From a checkpoint of a small mixture-of-experts model trained on Wikipedia.
Size: 13 layers, 29.5M parameters.
Experts: 48 experts in each of 11 layers, a softmax router.
Training: a variant of Muon for the experts, 317M tokens, 9668 steps.
Below are experts of layer 4 (counted from 0) of a mixture-of-experts language model. Rows are named router (the router's row for the expert), gate (a neuron's input weights, with its number), up (a neuron's input weights, with its number) and show model dimensions 0-223. Each number is 128 + 24 x the weight over its row's rms, rounded and kept within 0 to 255. Numbers have three digits each.
Before each expert's rows: a language model's description of what the expert responds to. This comes from a sample of Wikipedia text that the model never trained on.

# expert 0
What it handles: Mid-word pieces and capital starts inside proper names and numbers, such as Q'i' dynasty, Tomp'kin's, N'ature', year digits like 14'2'1.
router:101115138128105117161157141115117102120128165114107141123084109118135092118161127150108107151117098104114106081157144115152156101153104141115124104102100101107129065164143146121117103144131116102147088142153108152136110096126138166111147121143099133109115151153166153095106114107109101152171114161105116113099114114154177080094140153163163103137108111103155146141084155120144157114101177148161169142118167096112146107090155108123148161140150155116114110109091102140107128117133141159146127118110104155131121094156101167112154154121134113115126108148152127161136161099109093161102106144134176158172172085180128124142141143128107125109140108127149156154155122167118140124094
gate1:101157130150168179110120148139136092150133082143100132107121132128117141136147102109119160168141112140136137166117109144134131102144110134093127132103143120090142103130161153134161143174154106104117115101144089132143180150099163143164134124143126127108088121150142135123144106109142142087114110155108138153109151174149114158137150122144115078114107156116116106104079137099095130146067125098122131148140098052115169113113119109127131153172105116111142128105125102115089076145107155149155132102097104104114162115131155154102134135151136129129108136115152091119147127077121094123145103106125175146077121129109156130097127145127052121116128084160145121153105141136106164120143
up1:148111123157143074126136110130130084140158099173114169142172118151080178191114130176111141133103127138132137167164152124084138118170158107145140142123140084135078102139140163141073128089157097161107134134130101096145135124110126168114104120131133187147160101174151112099153186129146087103115108142080145124086083117150127104111143141141102118130172153133103108108117085143155155121123110131123126112118112129140099164155148135095076119106149116094135139121128103144104092182120114130166100128132145126112102121096152132134145116129150102119133111109134113119134128114093112124130150151119095139122104138136162113076132128126115126119144151123127132110143127105106127147171

# expert 6
What it handles: Capital-letter pieces and subword fragments of proper names and country codes in sports results and cast lists, such as GRE, POR, Kristian.
router:121098140133103115160143152096114102140144166117094135097101091107154107117167118154115113141112110094117104091169117120154161097145091171107121108114088113087149068153156143114118094149130131098150112120135130159155118106166135160107141128159122123112094155137156163107107097099083110134169109156106119097101121129159167098110146150131156108136111087112150149152076171081148169104112144146168162138098153105116129121101155101125140150135152166117119113104093109135103138110106117151167135113120118173135118096123104157115153146121112101123122109142141112155137156126109116159094094156157166150163166089154136124158141146136109127112154091127143159143156122159118142127107
gate1:085131145162106130133182126111096173119140071081124112109146104146156108113149149157139136141123117150148117155106159143139117146165138137126118139108069120138179142170123110166123104148142113111128072139130117159128170106139115134108137166123166124151108123103088127128141127149087138142158112172129141156081151075176123091139139136133122130191144133091138110140115131120124107133145128153117178111108113088128124117131128128119148154135127150144127106125141116082126124109166122117126089135107168107132107134137132108104136116111110134132119147149110125197122138145116149165089078145116163162113094104129091135145154173155126102097121167145112157157151155089098158131091
up1:163107102138145113108182140166156163108115098079111077144168125117096139095146144136142157116103126104152177137171146136132148163130114175088134168137114180142145101150114113120094121102144118115152155140121107138068125122145124129105150157145116128127116136124101110160155132157168143148140114146087143141102125139144126138133136105104164135105175113131126099150143112117081103114118126077107161109133103108113101117154143117115153142111132132157137160117138150080141134096113114168106081167120156094134108107146105132161101083109124102137135171160132116128112073133112129144115144141126112136140111144098128089083140177144138128125126152156116163089140136090129111161074

# expert 10
What it handles: Em/en dashes between clauses, hyphen list bullets, minus signs, and table pipe bars at line starts, plus some capitalized name starts.
router:112127127127101127151163135112097101129133139114105149114107111115149112129145098138091118146116110103108110105125159100149183122156104147112128088121111111094131092162143150128111106147105114113151101137166103157143109105133156157097145115129106134110097162154171138116093113090112094117147117166094091108090091120165176124086136150150136118145091109106144153158111163115151160102098144153147175151114136113156148125105147118124159136132163154111073105111078102105122168144093142143137126123122088144145112119145106176106144129109128106109123086137126116137132165113125103156097083147168167123150166096149152127139148145122114111116150058145137149139133080164103147130097
gate0:121143158079171113151122170142119131104143089089117126139125156150088108097127118115147157155115137123092100162072102155166144100148123150138112115129108139114168112098143148153139124128147126086137158148163100121136152170098119167086128127111113090125154125154150111161103152113126111157107132148102139094081121113156132152118187139183119105154132142134099118158131108120095130101129143178157087118126089105161125168141131119102119107104151132100092145147093101102125154123104128100154116122145127098160161133124127124178137138106102129123112087126139101107147150152131072153161152154149133129163121128133102070118118145138139083120146144133121077122169123100120142155131
up0:127159124125135153115126109141140120127127136140101141093123100090123150106113114120122152094152181087137125130093130126116110122126124144112180102132092124115129113116093117138177164138089164106124134092136126144091168140168107102154168170149130155157079177150104151095174100151122140139148112136108114170135169132105114117145164131111166083123129137122156162137101104097117103165142140136147081170116121104094182131120106154106089156158098130138153168129111120116105185154145119115148142093150113110138122120154106123118134146137159154129098145129141100174115098120145135138096125155128123102088139130093135157104141162094132153116169194109112106097124106127127113127097

# expert 3
What it handles: Word pieces inside proper names and foreign words, often after a capital start, e.g. Ciara, Holbøll, Sabaragamuwa, Empty in lists.
router:111107141129116117157145144108126090135131167119082154145087104123135088122174108161109095161119113122115114090152157117135161115141103149100125095099090120118131106178158141099104105147111124101116110149130105155146108105139147162111145125138112128108084146151164163084102102106113117131165108165105128111083111100149161086114121148131157072131125109120146149152086143133126153100111164146164152134126136121137155115105155106130161166145155159096115102106081116124115133134090168151157125112099128154136108101161086158133163129109124105126095119133142116150152161103125106163082096139148167150162147089130138125158128168119117125093152103142151148174164116155108127112120
gate0:097111096096148138160114122171127067146151163077107102146127132135130111138136122118107139140117138162125136099125159099131133118115096132103126142139172120133138115173115130116140129118066138095106167122119142125155127092148129098114129153112134097129089140097127139049138117173113109095128097117084102115150099120150130171122078104113149100109131141096138115125131094124099133117111129155134120120128152165141139134104157145111117177130161139125170124090097147139135132098103129146151145131097132188155098120108139115136149109085121122103150152147142111118157119071100112160160161071140139147149111106089151135115138113166130183159154138142159148183118133117165107121130
up0:118118103108127145176162154183134107149147139139111138143139125148095139162095112117116139156128180102164162164120131129098107154116104095127164113109161125151120123132132097096108128187172152146103126114084125142126173114141115121115157142090112109113112102116140133121097098116150118140140188162093107140174102131131112140125097144122147134119125138133129172138086127135132153185121134108122151090164082177108143155102140103092073131135123134153172134070153108134120123106124139154107121114163079158088100122151126099086149138105133087138123166105135125147160154136112142141138147123137143110119107123134127139141101115093114153142128138126145197132083099130096141145134